{"n_layer": 19, "d_model": 192, "n_experts": 32, "experts_per_token": 1, "d_expert": 240, "d_shared_expert": 0, "activation": "swiglu", "moe_layers": [6, 7, 8, 9, 10, 11, 12, 13, 14, 15, 16, 17, 18], "router_score": "sigmoid", "normalize_top_k": false, "routed_scale": 1.0, "balance_loss": 0.00346, "balance_bias": false, "router_cosine_scale": 20.0, "scale_expert_input": true, "init_std_router": 0.00869, "lr_router": 0.00129, "n_head": 6, "n_kv_head": 1, "head_dim": 32, "vocab_size": 8192, "norm": "rmsnorm", "norm_place": "pre", "norm_eps": 1e-06, "positions": "rope", "rope_base": 10000.0, "rope_fraction": 0.5, "qk_norm": false, "attn_scale": 0.177, "tie_embeddings": true, "parallel_block": false, "init": "trunc", "init_std_qkv": 0.0268, "init_std_o": 0.00435, "init_std_up": 0.0268, "init_std_down": 0.00266, "optimizer": "adamw", "lr": 0.0015, "beta1": 0.9, "beta2": 0.98, "weight_decay": 0.097, "lr_head": 0.00788, "grad_clip": 1.0, "warmup_steps": 282, "schedule": "wsd", "decay_fraction": 0.709, "decay_shape": "linear", "final_lr_fraction": 0.0, "batch_tokens": 65536, "seq_len": 512, "doc_mask": true, "train_tokens": 349200000, "steps": 5329, "dataset": "wikipedia_en"}
Below are experts of layer 10 (counted from 0) of a mixture-of-experts language model. Rows are named router (the router's row for the expert), gate (a neuron's input weights, with its number), up (a neuron's input weights, with its number) and show model dimensions 0-191. Each number is 128 + 24 x the weight over its row's rms, rounded and kept within 0 to 255. Numbers have three digits each.
Before each expert's rows: a language model's description of what the expert responds to. This comes from a sample of Wikipedia text that the model never trained on.

# expert 9
Mid-name pieces, failure verbs. Middle pieces of proper names (Pen-ta-thlon, Lu-sa-ka), commas and pronouns like they/it, and verbs like failed, refused, faced.
router:097138149107135127161136124134136121089050131101104138155161139100111111144073145140132142133130136119102134127126115144122155153143063151144121109142075112151117136100132128098114113162146115085108138144148108133093124143150094105134125152091136130126154103101148137131137141121165080143081117109153115102077148134147116149143119138120098142131108134089121134146172125091115157129132150134135120107108136124151135206127126111140074144123140181161135109114139129048092141148107143117126139120134117123103132165100147145160115167168138113170159096115159157113131133104121090154
gate1:100116111168115106123113149128103092118121131145110129141144155119141138144100140124155112176143155119121141129170140140101116180156131147123077144121172122163131140158132131134124123128155155087136108118156102105118100154122145122132127126142096140089141104125135097114150198130118128106136108126125101126158168111133167143097098176120102122176139139112172083159139120148106135157099135143132098110105135131120110142099185147112174155161186123124156121154080130104120121124111101095109152098169115158175096159129111133131112106132090137145134099133183144159078122142087133113
up1:132101128125109124140092126117137143141165157152126134096101091117076095146121156123110113169124127107121103141089119137098140151135142125118175108116125164130170102148097160122138091082146103127160143150167150152135110078127110108145156139066107184119146122146128138134078116124174136147123147095111142114150128079112114153114101141079151139131131105087152089146115114116133149150148145114161123133139113149156167131107130104125152097114080153136108128099102076150157114145120091122135105117103128114109098108122123122127152106133148118159129179180192130129156100099125149112
gate2:131092122155172139114123120127136139140108160152161133132093130081115170152111106078095146118148163092178137109097132177128153123086168106144090125123130141152138117109164103122108060139149082120120095132082161135127161135123148126124180107142113159107094144117110145107114147123126166152133110139105113101117084102104106121109133115137157079090182122144111091146103108131138143072117176098113171100111125118139109123139114121134128095100133138128153146100132160137116107091105101146101148122110134128127122147158107123137091126123133109106159125082139133102105110117102115094
up2:085146133063158139156099150135091148130133146145155095118114129112117125125136169118104187093115140112115104119137108097132139136172073105122134107166104113126159141134060138156108139143138155183092125110153111101122152108117123123114127124133163111133130130134127091125117151090132139088141130155149121125095102132135129121137138131155143156094114144192091155097111153139156096130104104130109121137162084095110108129149117134147117141159082123137102129131152127115145132138086148145177109104147158136111073138118147171117108135158150191126137146115141115129190138132092108132
gate3:074188153091086140116135099110135117091168122096136143142146133136142113141099123159146135161146119119162145125137169124140115101127109129134117155162120123137117138134102128165092155113102137149123107085112130054099128152134135131111141137137147119161126123139168090132134127115156135076100140105157141097122161147080146180143135121148189090157096142116129116099144151129132147113154112156116139100133119138092103122191139132139150106138119122151155148127137121088120148099118146144111112093164096158127151126095106141136125117100111088161132135086130136153134172138151189172
up3:127110134118143122114145134115123121153129110118168122121184107116083162124087118163097114094093121151127115143122161184092090109107115133143094132093139115131153098143121123096104157166143111110151127146110125129083101140093102084174099133145096105147109105109119165123122104108129140126138108133120042120107117123125116136122147119115116172124161100113117128139112099113110103100122110084155141131140116088117127094134096147150092115090195101136158137173128140136068151128131105121118161123147173114103109082092141138135115133162112089104095128153136115132145139119158113148
gate4:138142148121067130137157127168093103121106111145141085084109120102128151148131128130088142143131164107143117166149115117123128110113148134141144115105139069125085111115113164145115161124117126118197129118153149095140085142115121103144128088126151124086139120123183119153116160152105153110094134100084102115124113126115146132155147069122136104151139103100108150129066171154124134125137149155099101095092133106117105141119144132166154136164147129144151163133146172142073140108127131112178137147126136119108146158097123121100151123099078095111125114078118125152109106117117112141
up4:127116110130142083156162128106152164119136089126163126123148148105136132142100100133093146139114101093094126163142101122160138056133149114107105129118129135145167127081120176126095108146076137137143106173153157166160134140135142147145144121153123139138100154118144173143092140151156114146096155051142116180104133093128103135109134128129173106082142097116108149144133152141131138153120120103143136098144122164155128148113124115155135142120072121125101154090127107172125136109105126112151129148127166158162118144165166150132144094150089115134095134144118111117095127156119167137
gate5:134140103126134091138102131149148110145129116113156102123113141063142119158139107128082137083120094105126121122115117121106118154119127139148189123157141118105146120072109125107149113140162123126140138146133099151096157139120105124109133147103143137135114105139111116107118115073161123130161139143183133097111158116141163156105145199161148164132146080093105123155142158099127114132117133099081150144108153119143173138091159127106107145144129145164147113096140092109140153163133134126174120126197114122151126168121130108118140175085155128070136142077120122109121102139136135112
up5:111128138109102131124160112088140134149128126141074129114138140153145153120123147102125120121142126150135163138137141145138137117102102119112100100129155153140093132141116111139119185130131101131113153128117138074185112137155177117140147130142124160164127148091157093147118143160093143091098113113063117159167112165136102103146151132108105097121079156143151098095124114133132140101104122148121086141152151111122111135163141164170126152122129112099101156155105172145127132103102136121133121134090118126104136086085171174192155116141116122188106152167107106128109155121089126136
gate6:165148141096169095138112125117172103135086134123114120102085080091121105154132143131132149100135122113148139118121146155103140164156136142125097125104145107128116128110144101104132152137146161123088137121124135149111130117134118122113154077124104140097149096099107146136117138128106118166151140139130128103137162145109184175122154182124109114119127144148122114174141129106107109073124159117153113117141125158137132132113116089145191142114152133117078110123205164135166113189094124152134171128137165124148122135194159153130116149107140148106147118117106131123089109133102165105
up6:140136127055143103134172116099161147104115135160075140121136105104124166125118123132116093134142133140123116124097163130108123123154126127107140130143130125117137105140074170072118141156093111138118110131123168151131111163100117114120159122147155090142103148119118146100171154153103132155111109096093107077082167109114117131079069128151104159132107139118149090130138165149105155132141139156135123137160108124093082136165103107146168093083155129125101103149129161094075136177148116138115115152122095145093142122106101149136113119121180140145149139120124114131131131115125115104
gate7:118159114071119116112126092106131126131142164172096167070108131138089164161147140134157112148076126080087120131150116129145154150137139128155143096116166150121122129142132141093112088096120162117098140152097088147138126132124149108146099113065157140117127138140146154165113159166158136161133162094087123073113110151086155143096147133121107119172104090132106139146106148124112122141155121124129077119161122138177126140135120107101108091134123124135148107123121117123167089168147115131171127141121158107132105155134151099108145112112155110144102152107097100122143132147150122106
up7:116120108108155136117122102135129141170114080136121144170132148110121133073130147138158139127120104116130141118170132133106117079091151112119107108178132177117173173112110135110133168098132110123131117139083158106114164124158143147144107147100146133119147143074117153167164126107113144087139110156096131098102139117095079115156128126116169148095136128114128175107143123087124112117114111115150160070132132142104109114137107104150101094087143109139104114109084139144120169148154136125084090133062115119134139162158150126151119170118140164130138127107156149106128112086126142131
gate8:125106130131165133162129159102180161096127150160135091124130178158106114149146113125112125099131109133091092149117125149167137117107158119145174092166059168078118076108135157105140108155114124117176176113127091140104120120106108129115131142171151168115104127137150123128107138138115104138118121156147137130136107143145155128127097085171126129122107143124134144101147158133158075130136121112128112156188123167149101111123068091093139093127136126150173144123144093104095122127139159116124116156145165101142161129139129116103114175127166151114129123105098136127118127133139130114
up8:165081154162125123108131158110148145157111143167148111117133160087129141137125144105092152136097138117170069124093128119136135147172099126139147092103112124186139133137143132158134119102101126116155133106116138120176096138120117153147129142106148135133124153142130105094141119127150100162155123154139135141158141113174139115123131146098106124083181108153137105190137136106176137136145135120066108153086146131157137130090122055137123119094113168127149133111133126116130117139058139112163120137144091111098105168136114157087132128107105167135112156123168115120129132142141146147
gate9:123151093103146122181099147150095159095084153120136161083128097159127135128134139134140125114132116088100116118114154131113085158067165078107107110126129116145108152157139137148102105095099108152136140140127157148123118150149112163105234147144121136142160105118165139126129116135126109126096122138111122114098139167106100119176126171132119117131135105117114120101114159105152161122134157137103098111109116140178135103089127067166158133135133147134147120130166130095149143138129154159134149106110158163093092144112122136140176126116092110110130122128115131132109145156100124146
up9:160161106105205137156124116123135109136146130128151128140112135100113120097119073138154136097148126118130076108137115162106141120129120084126156117186130117109164115138124180129089154151107125077145107119136130103112134114148131124134156135132130124103099136134110176129099118141159096161161127133141104139102107213101130128090088064095131088124133159123086123131103130111156140129097160149132121133174159116148154137117081141160119136146091136173179112091099164102111122124126129130120146121125141122129174112170157100136147119132126124102141125125134132091129142143136122143
gate10:150110118175118186123115122101111113113115117150134118131106145112162139100136083112089145122129136118130130100103134143136116136104169106121086111098118150147121120095167157084170128061115101162148173141163092159132093100087113093151119087106117164104150125074126122107155117099142143124150147123109165159114142103126138083150135124130117131144171119124142065136121131145155106160117153130122158124159109156166165127109122115094121088159088166178143148109130082123149119132130098136147156132106132097150125118168158124125099153131130130119127156150161140099127113141156123130
up10:138087111165170141146106133139112140152105161135146115146090142140141123141096174117083121133136100138150124123142096135157092091136097128126171148142147155150103115131123108149142144144148156078123129149118135145133084088143126129144124139108113160137155154169130159127109139131130142138109132138148101112144092132115111109161143149131136110126129119124116103132071114173111140158193129144108126099067110101147165124118149155087095103158165127145113102158133142137123123116127105179178164090105164168143118162095095118142101127119182140167154123093151155129152100121094123168
gate11:129139156149107110162116153139141110082116123104180148126120139155159074091130118090125203092116136119138107127136119116118137109143131131173140108096092146120138145102145105152117150122138134074113097155159137112123119112154142110115118133166142123108148153111166125158108146135088158139136154097120083132105119079120103136135102162115145086112082120154106194162131159087122139158095147161148146133091117110122160140126123126113093161135122136133074133115175127118058121136105150133179138132154120162143128093143120099146147117131132119104120124092156107132143153139117106135
up11:127125087151119096134161076173126182127150154153129146146167164111119117129128108118129119109125141067118106098135123104120165093165101134115104165126170162127132149115125140125113132098102132116150100123154129106089142166093127107118144114111175109125110112137129135151122113116141175123104135148094112073143106150095163142139173121108125118127129182111115169129117144135143139125129112117111120092128144130086131151127119094128074080139134093127136105062129133104110125133117122136149126136110144142126105156115131141122077122094125151092157153078120073141115172132110071147
gate12:087112119101148112109123152132085173112120175180138134150125120101090077141183099152129133133113154148113160132105095170140148154136159126153097155095103132138123122136184155103150150138138102115188096158100117130140092157145165145143150106142116124110173088117148157106120168153098100142134121098110121115124128118122134109124117108130116091116151108120115110130122174132149135111130046097142126145110134135154185137128125106134080124146140167115119128117147142134101112170108176164134146118148126121128160115105159125106154151143161105172120119112120146147114143140146132102
up12:090136081120151154117097153074127110146080125135123160146108102142108133099114139090091186104153113165123146125115094073078092118028129142127095134139104081163089130106115123137157146125137147128157142124137153137137143167124093168140151137153146148148109137086133126087128088116154134131138098085134107146125091137123131115101159163137143151137142107161121145102114164117121141102161137111129166141127099088092134146133110129132127075131166136147149125142098136151079125160130137150115115127131133135140092109104134143104149102125132116136104136133135106096158131142127138135
gate13:141145120128135124142140145092145169131146113115153112168154115147098120098154109107122126092160178152091162102081146131132159133079127147150105135079137132099137166106163135132151147118119169108159157138125141134124125139101119155146142159108121146132142099144128088065195084100109093083146092114151178132137145140152125094133130130151135104108141159102162135141097125119106104141157119121107114140139133149132124122118164120163132107150160150134116147137115155130107128169143087125140154122094180102106164166145160157154139187132125113151146154122124126067142134118151138139
up13:126113099155097141116088111107165128169192120116141134164136131142173082097118132182111091128171192112094110131095143146149147118113126110109138140113133105093115153120124091139102112166101143107133108144152109114133170126116128143148118144112125122124138152147164151138137131123150116165131120120157143179127136131121105156098158151126115088134145106125161153129103117143106151147169123138135099136108136113145142080108147137126109125172139137120152145177109129103112100146111106081130186093131171147090167085133124110139156120145123104164118098165118123104077136144172141153
gate14:152141145132139150140094125143123146139110149125166102127098131177123199099145107120116143122176138111125136150140155112127136138114175125120104124136065103116122147138112148101149140131099081139132122160153144176141109069142133147141110150182138145116154125148126138136140126142106122083134118121115150124138131165128127144112126107127119135100120138143150119115062105126102182127103098076181100127176146131132139136124124127128073122132128119136067114106134119145132152104124139147119078137122148104146102185096082151145154166118146088139133096184175114117102134136146128122
up14:126138112123162149146079131195122130127159160143150145127144142085089108110105135141189117138129147149108142108116091144098117148123175164135105131117126159084106081102132136143121130160152094142200116113146143140101173094131110163118150121167123119143150129166120122120153111132116103114155121142112111113177135130123114110107152165139117115115141140090109123122141090081138141126154137099107103130134157106098140115147161094150103101139101079139122110140118148114108113129170114072119126169136114107112105130118151132110146132105136129089141169109126077136110193130107091113
gate15:153107093119100109102145166137114107133090142120163164132160112154165167142159080123127118117110168148128113112159129105129096126111096187126106128129136185150130134188099126124120149152141113132082121138131124091111106160144118119119107120090130151120105138138083086154109142132111114101114141129125156141120125193117145147123154171113128095172114142166125122114118140099135097131120151126129096163122157141152092107097093124122101131171116127127125135148136174131122084099106125088158105117155127147153112143160145124138133143145183114161183119163117158132100113067125128109
up15:099120172126102102130122168145116137090050117112159108123105088119153120140109123141091116168129107119118107159125129143160170185128153085127122135138097126134103105119158151165138120128162127152197119079116118151131133114147130141086121110118112137131135127118106139142102136130089129130152073130141107133175127129149168134115129115147127106123145142156137089138148106102121125104136112102176125138139132136159081125106147107136097116093134132124085096126144167156132141075182107145083130071094139151125130127126076123117117088162115121111121171106115149133119155149131107106
gate16:110128128139128136144095133130115146147091124125091133142096103149130138155123133107135172158162157111100134129126123135139140122122157119118136109091139148143102113141164121140155129173128152136085083146119156129132193100160131149134129116122096099109127106119125154128125145156132131171148124141135146112135095119124119105106125143115101144076107117181138131140184134127130086115122140074206121096114186146156085156134161131137180133162137119106150109121144127160102126117113087146060145161137134095067132091146179136161158135121122130142139113138158182120130147116138141128
up16:137131130141147117088109132113167114129132097103128098124113155140111077108206099106081140110126130114085138148050118127139186105137117129107099149124093157163123147093149128118115152124106124106106151144153133144131133107119115135075105147137124126148163119166135123158140081140124122118100159159132142170130145114172123160123093133147110177143156096126163166122102110109134145142134130150163107138099088104111111157127129134113095131145120123111097094090116115135127142153105136130056121105179111119098111126116101128114126157105116109164137158136123139144098134086105128163
gate17:102148105097187109129140121129155135162137087140064149145190115117136150102140116083128127145115112139138117135092159103137137125065139134134090107106130122118176085086097121093149154114110122104107113079112131062134104114133095133136116133135109131110134173118088134145130107108109077136137129121165084113082142146148164097116102117140112129104096141117133092134134096143115120135131142155089133108180125127123142144120108149119164134112163168118166133157124129141135129085097152143122155180127145153133139129120112136130164104110165185122145138136119098129107102129132148104
up17:129082156121125127136141143158148135147109165088142141104133131117112101100126146124169104109110110137186119097125135109157176102138121142120138119148137144203121125177110161159133109094106130121110191121098136103117143134155129108141121089125148138110123177155136114104111140115124147140108144138149135097131154101089120073120057116142119138103114122138127137118116176100125136064102095185133096119130098111113144089125119127102127103130119119128062119138089151134127128090140120118183117150127105106133116149091099158112114134139128097163112164124150145101109126139092139135
gate18:103119173076147143141133127107104130101121151130149137107137128107140114109133129131101093091120158121149115111118113123145110165162116138117114098107150114116159162123117073093115175118147169148085153107144148097151146164096110133089132132133092109099074119103114117151125136104088153102184125143128143123121133103149128107135116113079132099175126138135096155130137123086103106089099096125117107099098110077134134119095104110137180131144160141132158114126149163091101169149121086138142080147125137148098110132140133117131131147178130161150120099099139080129117120129077112113
up18:132137162133159139145132166135157110089171139091158154164119099133082164065110121124122131137133140126154124157153101133150124136107145144158154123137134116143137119156109123130106122170116135184164148106076105106169127122101110114135143130104147152138137105134147166138114114110123166146126098133145140118120168088094087117207149105114085128102085155119151158106130158118100115095159183114114154113129124177168133137124134141150133076118116139127154154130120132118117157155167080154111129097127113130120112153147145129149134128126167088151151159129169111102144130136167131127
gate19:127117153141148127112103120154095154127139127106103145075139157131151160117153107145152131108102125136114104172132104144157138123105093131141110101106144071126126089112116097152111116142117105125140100079134171134102139111125143092113101172063163114117119125138134135114091113070204118092155123103123138144091113120128115148125132130137114139123172139115118135095092130118091136113131094139132152140110110092087091155117147105119155140177135144134100132107115127110109101139141084128148156114116149129181152154132100151102092123121101084154119081125123194093116137129104128151
up19:126101103155159146162133084131120154129117144115112127115159165136138133103147104104127132161139149174123149124199117171104122091134134134114166077166138130119094141109114132148170162143131151135147128131155134149133094141106109134148209112132108086155141091167143153102138122113145138148115128165142089120079108132160117166111112094113124127152119092111174115081122133132151150145099121116123134105121147138126170126114151112156116165184126119121139124147145135137112106132169166138098180114159129140169130124153121099128125146101174112115120082133130134133155122175147121166
gate20:121118181122155133109079121145074144117108173123100136134110110113146123144163159147128133116103122152167115178131128124102132179184128139131140143170072082163126160157119132131136120143139111157114117104139150145135100151143084117087169105126147130133125134110126107118160108115090114059120115165130094109091128118136130110129113156100107113166094095133168088184108160172136120104110088133141118131122145121142130085123148114107155144159132134130141113120178122120117148181126096123123132106108089129153124159116085117180137135112126143128175140105144138127136136132107120127
up20:145104161140188120092124168100130130126108144131160117098106137129140140107100172146125124114137136135116175178145090144148121125142163154143117169131097096133105117100083167158112125087163150100146158150125167117110132121158172062096109111128142101118150134123157130156111117163087131096152065153120166124125141179105184163147106151095128125125113142111104151170140121148075136151133123127135127125120132113086164107114132145154095125095120145121142109136126131110152151116116156162093096110159120123132112126124118116163168134124136124106112170140113116119125104132090113099
gate21:133132121090139157143146121089158131110110183097104123183140124147131151118124098099142108135152130164103131128172101123138095106199149146104143132129134135126154103165143118143151146121099076103126157091123153118103090143160125110115125116092129109109116138106101151154101164180129140116152135180143128140123166131114123068145117101132123125135129132131145144115176119155098106129119132153157156119126107154086147140125106097136115146108109125118137140130155151124145116134178067086084133078112125138134120092152121208123092133148089119131135133171102147114138129121122103143
up21:117136133138154135110094161145086148127149141160152140131156139125101114148110173146148130111112137095096134117145090157135102192098129137150163105111129127116172111099068124109115110110087118134180132128134143105089139141113132106173147142141144157097090094137143143113164105113116085132139152092153130115168107161122116120146092151141193142090128147142114150126115141139159115160130097113076091134119138172116081117119128104119133145150150120111138133120096142146143124109109140121171128104149143136089154115126165127173158129083159171105118125141112098090104106092143151140
gate22:129153150113104120165115112161150144123143156118108103098143152193152122130111149121125105138151129111132131103166127129121118165153095152156113065131138119119175132127145096152098117155131160131085112094098130102161130126115126102118081118101131150074130128140154098123108156133068079150123122145135112149138122105086106151138134158164097152083049155176149149140147146094104163084076119151148121132119147113117108153119109128118135098104121122128110100123098147103133119145156082147160155149126120124097104101120135140128105090126132138141116123081125133121157148102148137150
up22:128119119107094119153137154113151155140173135148093152101135100111155125149118151128111150091099158126112119099113146105140092101137168095122150094113155126154140118163115143161109065134115142162105100141117101089142105107085153156101085115137136112142161144117130120136103127116097096150107163115170148135103126122098130100150117146117133155129113141142132143123139094089116173127156101131065154100188147103130147144116145114099187129111151149175138110136139134129086112124128116099125186165141125131114109089128138135148143096097152148142177102125128151109133161086135139169
gate23:126157113163115142145129150137147107147074115108154149144087130124123135113126125143139212123100144138126084109090161136095157177184145130152107142127102141127103145159132161132153080145158143141128114120126092130121126107132145160080125148155101159059092142085095142125164128143073087114145121123123120138118113105118121124120070137133115085159131120181145117096132116122142141146143155085159165123131145141146094137139145073144158141101116129099130149099146121120109135130119115130113091164130113133126114095121139136154164151128138137150142133103129148187111131096152130137
up23:132121131100182155087101119103097118183139086147079130156159108093121116135104135126093135118161107146158186126113164138144116116149112134150157132122168092097130131143135041140133168154182124130134140116117134158141119175147141139135067124131129135123148118134098097137141104116145115125154097112097113081112143134132092131147160114121121155100098057172124138165127140103141135121126122116137146149160108147108141116117126132134133131091121110119129129124144125145126136076139161105145111084154106097122141109114129148123134128123147132122092111096113131158170159119086082095
gate24:152155109102145128122098126121152110133168123147130133095084117154097119080128155090123116132159132132144096148086110141126164143121088129062096120092121111149152110085130136106159144103130095138123144119135089131140128162127112147160136168103106127100094129100118160157086089119086104150135143123127104141170139151145179124119114102149151135117164152132089103082101128092154103092152164125150115128151134129144137151134127088128106135086097164130100141134154124109112133101151106132129105122124160170149107145135145102194165114155106131102120097132108119128175108137169096118
up24:134153129133115143165109167110149086078111123162143096135137088110159126181190123140167149131116103107135122122109149133164125133165161111124138116121126163116130125118122136114130150190099098104157115085125149127131170134077132107138082122113170117123123146124153145072135136140124094107107102144125124117116097108101083083148113101109089103084124127126101134109191131118138142160127085120104103130083117120118092138156123122081091130135127081104097148147128125141114106105150142107111137174150096155123148136084091133125126138156099100114123153127137142135135117153104143143
gate25:138130153124117165130143141131144080114123116181144105143155165130131104151111115132122145099086115129144056130081107162119160119130098141099163151143101155117090109142145085109134126172134137086114140103120124126139158079140119087115096107151140122140132173123126095128136131125160096124087147152148124137138092107128129123082147151146106191121093119117145136101102155086165124099125150153127109149124147112108121166174134160103113124125151124107160112155125138122098108144130119125160107133109100120135084076158148122119137156116129129151149131109156152083142146140202090134
up25:117122136088096152122131142142089147086145139098127156108090088153128104093150179106176147109100121147122123135114134118170125107105100133143135132131131128100117119134080134162102134132134151091107115115063144125136165142153121132090113102107121096112116095150138133113141133136129129090148135140116125120146074151129086153114128113140142122084141107136138067113154106102152160150072131152159114142152178137120142120109151120108123111104122139137127179138157169131146132123147135099158143178146128160102142100135114139175202137094087156096134114139129157096128084115110122132
gate26:085127110116107109131160126154141097122111118148114118152125148102148086162161092133149117142090117136087163115113123096136159124145113116147102130146136088140132109119109163109129109085113125109083112120141109108115101134137144149144129154103110100087098113142131102145135109151156115120162140135113130153129120165160156176092127160109157104151099149105137064094161137107132121133142088142167155122098130149143150127114110088152103110078132141115134131130151125106141107170093122110109097168134081127173162112116141087118142136105150190144162111144137078101108153111144190146
up26:110146135149113174150134129149126119122129127143112098160107122111091149130123123119150099143146169108146138179086102132179159095091099127091100127134128113178076145186157161135131135127124129125108095138109113115149104130140117124170111154089131165116141175132154183153097135150097136130151150138190125115105100125125116136120146117129124096149118137110125111143093102119138152135155133133130120102129102127146120156114112105174148084113153112109136143110092174142142153105124119079129151129077137168082127120113118159140143104122138147133147093123095060082147156160144143131
gate27:126130101094152157132128150114086104104107141153093169159121100108078127163127134123125135096137131094121101138122150111142133151169123110150119115133163110100128114131106128143118149140114155142102109126125141141121124125080105146105116101094133125147134138156152107134171100123095161122139137150103129099105152104110110158196118157112103125065103121139127119148127102103127163110144071139142093135107139106099115082110137131126168145109086109124078114149144175146113140198147137103104151183115136087101141112151098130089102094116093120146154126113114152148124128064121134130
up27:148093124159166139180120153146103141122121154155133159152113128118083088117128133131136132131166089135110161132104171088129135115169134076135121129168117100108106133141137139156128115161138128130108138132116132160119147127138088101079144125125121108149143144102189125137127094130159139110124120158128112146107113100149131154130187102163119107095128128135131145134112104172145120147147095152128102178168136088143144126153159062117129133140076121161085124154124138119113108127148167089106146128142101118104125133145123129106172130122115157128155094085094155180121132115152140188
gate28:142110095087128099080126106108115116114092110115116171109132136106155107092121093136138124144081123143137125120169118110128159096111141147131089140152104129199142114112116128143165177071117135133138149151112124134125111129139166093175110106129143147118139141137134143155149181124107119115119141101146102115111104124071158177134130167122129135167102179115101191163122147158128127097118148150155163101117124173105100089143139105115122126128130156126118128121079151133205108106131110152130118139090129122126137129100131144120111133153121097134103160148145141142083110122150117111
up28:141113148147120118152149109143146114114133124089081132134146149135120163129149173116078153128177096171119110189122121147149111136188117122130126110106142122124127098143163159123114139138095143115135087135103090124108083164129131097150149105135136120172131195144104157150081113190163083108158141146137154156108134128170120139131112126116095141119078142124116089132127136123183132121160130146100122108149077099121088162131112101127088118106110108112083133144100077134093149146112125105143132154126159124113124141128135116129112128113133127119110107088113087110145134128105146153
gate29:117134135105142123116100137134107137158100106144143133174123130137153115107165129139120143132159069152170115156094117121132138117185106139098090111080110079155118151152134103128123098187140111133160103121129172138129133159102115141134122158129118104176107092102112128095116133109145099120109133119101128181148123117168131146151170135145147163132105097130130171116149118144108135114119173127161076140099109085141130110121129152153144161131150123138133130108089133130184139086075154094120124117116150125113145155129106131134154132100119178163165120098091155140123146122067123133
up29:123116205106100111137071109136109117155125124106134123155083144089096147110152138098134135087127114143122105120157131105134119116113137113129092163127138127131108122135161130122149139097160173119149171128164134149114118100110115110103129143143115147126153061113120121159114175139126154136129097112109123135129108093108140118125144128099167079162201168113125131125073114074124134153169128104111104102140129131147142138105091135153164091125158124173116143121158141143130126146182145119108114095101119156135124098164159132098098139140060130137129121130157130134154144159130118131
gate30:102160108115143146082151143122109129117120137135110143110106112108133131110148151129148133114182121083130131125137119147141126132101132100116144124162122153123120102136119116135158141172132087137068079119123140162148103090164107116101171121131128126128122130133140128153128085140122121132147149099165158124115124158155133168138152172146148159082105116118165120175143130137089147122097152099178085142133124149120116151076118122145132137081102118135117118142180131144122105134186069154114124117156155125112139094128142136102131121162141104148127182188064161114137153117163109143
up30:162119132138142113141120143113127139167081115164148160122134127124130091111189125153145141126147155088109090084117127153152150132130139109088100137154114155136083143088120132110139145140130093094132106146146122135140160107125115104123108161089147162108133093091128151171071147156156083139109134107121137111160113124124142157136158146118137115119154152131083152143172172105122128164131122126135115134117102126123092120109116063120112144121174083134094134101117138143179133137103182101110116133077114120108121088141126125130131103118109166163081119096102142128109166167100126129
gate31:127105101116125103113172125105154139109121169154142125120149160145102114093122131142115110128093118131162133134097107136128166109121126138135144169176138129119137140135099141143112133148094107083104171154149086154106093123120127184113135184129119146090147147126115124130129113117155147163113143142131114138118157146128168086141126085162136139173129116150147141138095119091134117123121128088157121145101103084130157129122120093110122144153116161148150142133039097106150130161136111102162096122139086130129143171182127139115104147117123070134175113164117131112112122138081170141
up31:138115120160132178134128121121160133114139130131087095102115120124124156164085133139119149173135132144170137139135101092127141138170109063123183077098134096115075113137133118119127129150140132150097125116149159110112131128111092151128134144101075138132113150122100110084090196096180131132151159142173134153097118092120125113127171132106165126137137073155145117119156104160114086099158103145127107151134098151136152121137116090158138145130103168113128088117120095142155133144112137086131161146097122138162130101132110136100128105127164171121127120137137155122148136131108147155
gate32:118151116150117158157126152135125166058150077128104148102133142129131113147125122122124180099100162124142097110104099137134140114140187172117141120120121100116108145121115137136112130121142104117141152126163145180148108104172144164105147116160142102134126118172129139124097151154125108139143168109091086148102151164133148182136124127169109149080104140149136111119093129151116069130069141100091103151094101130115136126162118145156127147131148166107132103111130131094133155104104121168074152167162145146152170142107145123137169112123114126151105103127125120113113108150120129145
up32:116163109158144131137132164171139160141115112156113117127110126138137117166097089160139144087125139101130094106119112171126163088166127154121138159143137094153097129161124086132126150159171104112094132121156131138121157109115093161120166124129126112132130120163118106149074168152131124145171186095084124101130117136124121147112071108124116135150133100136090128115083105157115116128102162106107113178125098148130109132122118119122130170147098189160120092133139137142106147133062143154104152172129154151138157136085112142128144126150156139139102142159129136143097133125147110163
gate33:117149118136117118106127128143142125114111118122136189141140121136136098099158096075104135141145121130148143118167125109123154131093203116142080113087072106132110130139142112153188150129116154105136157125116119126155087159117129134086143151127110134120164123075147154151098134163108077143091132148108120163132106158105132144142151106143059146150141125069109140142168135089120146132087165131124116108090113114090136129136128125141121163120157118139095141093104131139126145133168101145106107126134129110127133109132110186129169129118089151125167119144120137086134116109122154089
up33:117166131108105117136109096144110108153131111155132158112156099127126140128134109107128143081119146131103108122128167034128161155109149102115069130114098059145155097120111096137119132133123158161096141131135091139151127138091115122122128130141141143157137187112127120168094113111119125137109136136140115088149127181100132154128125062161111099154117096053114138167157149133124114116145103150093121132119155128085114117120114129089099135149129144130159137099129101137115126110137118088141123170155141123134126137133070178129136141139098129126180133159110130126132136115117137151
gate34:121140143095106086086142120113113128126131157129153139099105143139135112146123163115083144087135171092098151131074145114109117157140093109143126140123133144146135103112162107143098194132169154135114108095120142096117136127126126124098129092112132131093130142153170108177086117134116109120097102143186101068115138150154127164127094146136121097136114116189108131122098136138108146076143114130134132121144095104142114149139121142136144094171125128129143114126114144106116137127129173162128084090129076135096116159104135121191111151153135099161123079141122109115141153136103160148
up34:124136134159123130103108132146124129117130162167086155147100100141104110146100149114101130153146120122149180144138186152115089109110094124115095116074107137130167105146146140110160148113134133117145085128091123078128105110120101111124106138142076123098101114113139157118109122135094110119129082136143137119136076169133159184125100114154122172104112166138155153133114123159101148104154114128104134149132139084081095161133125139134146134119144133116158126147158117122116125131120145104082095054140125123137149132111139154137124167135154163121144119113126071190131128152120162162
gate35:135105155104160114118134160075132140134139134129138131123101122142134110107110180130149144082113155148168143118143112118111106114148139143119096112132124117098116110144127109145091146140162160149141134095135117115099116074136139110135140180111108092143156143126144128165096154130151137126123107104065109122100115139111141107183150171123123093169080115104143139113160139090094146116162137161136130136130138116138161118112123154129179117121181151147121135152185138083133138143190087110159084131141083114131093081123130112121132148166100098167139121139099120132092137114153150117
up35:115121120110137128123154123088140102146094139111154118145102087115138140114127126124143132135131136114115136123166145124132147113073119150145122118166108055115163151094124110112165159124157142113101121120147130112122110077142134091095081079134136133140122096123159127175115130090166144139137145114094099152126124130125127193131098132133094116117114094116139118103147122137103115136122129165117133126136086134088115129125166151124121109128148083122121099145081134108107113188160134142148140094170143126117175130114113144163102136128170130167098162131129113131178157052164088108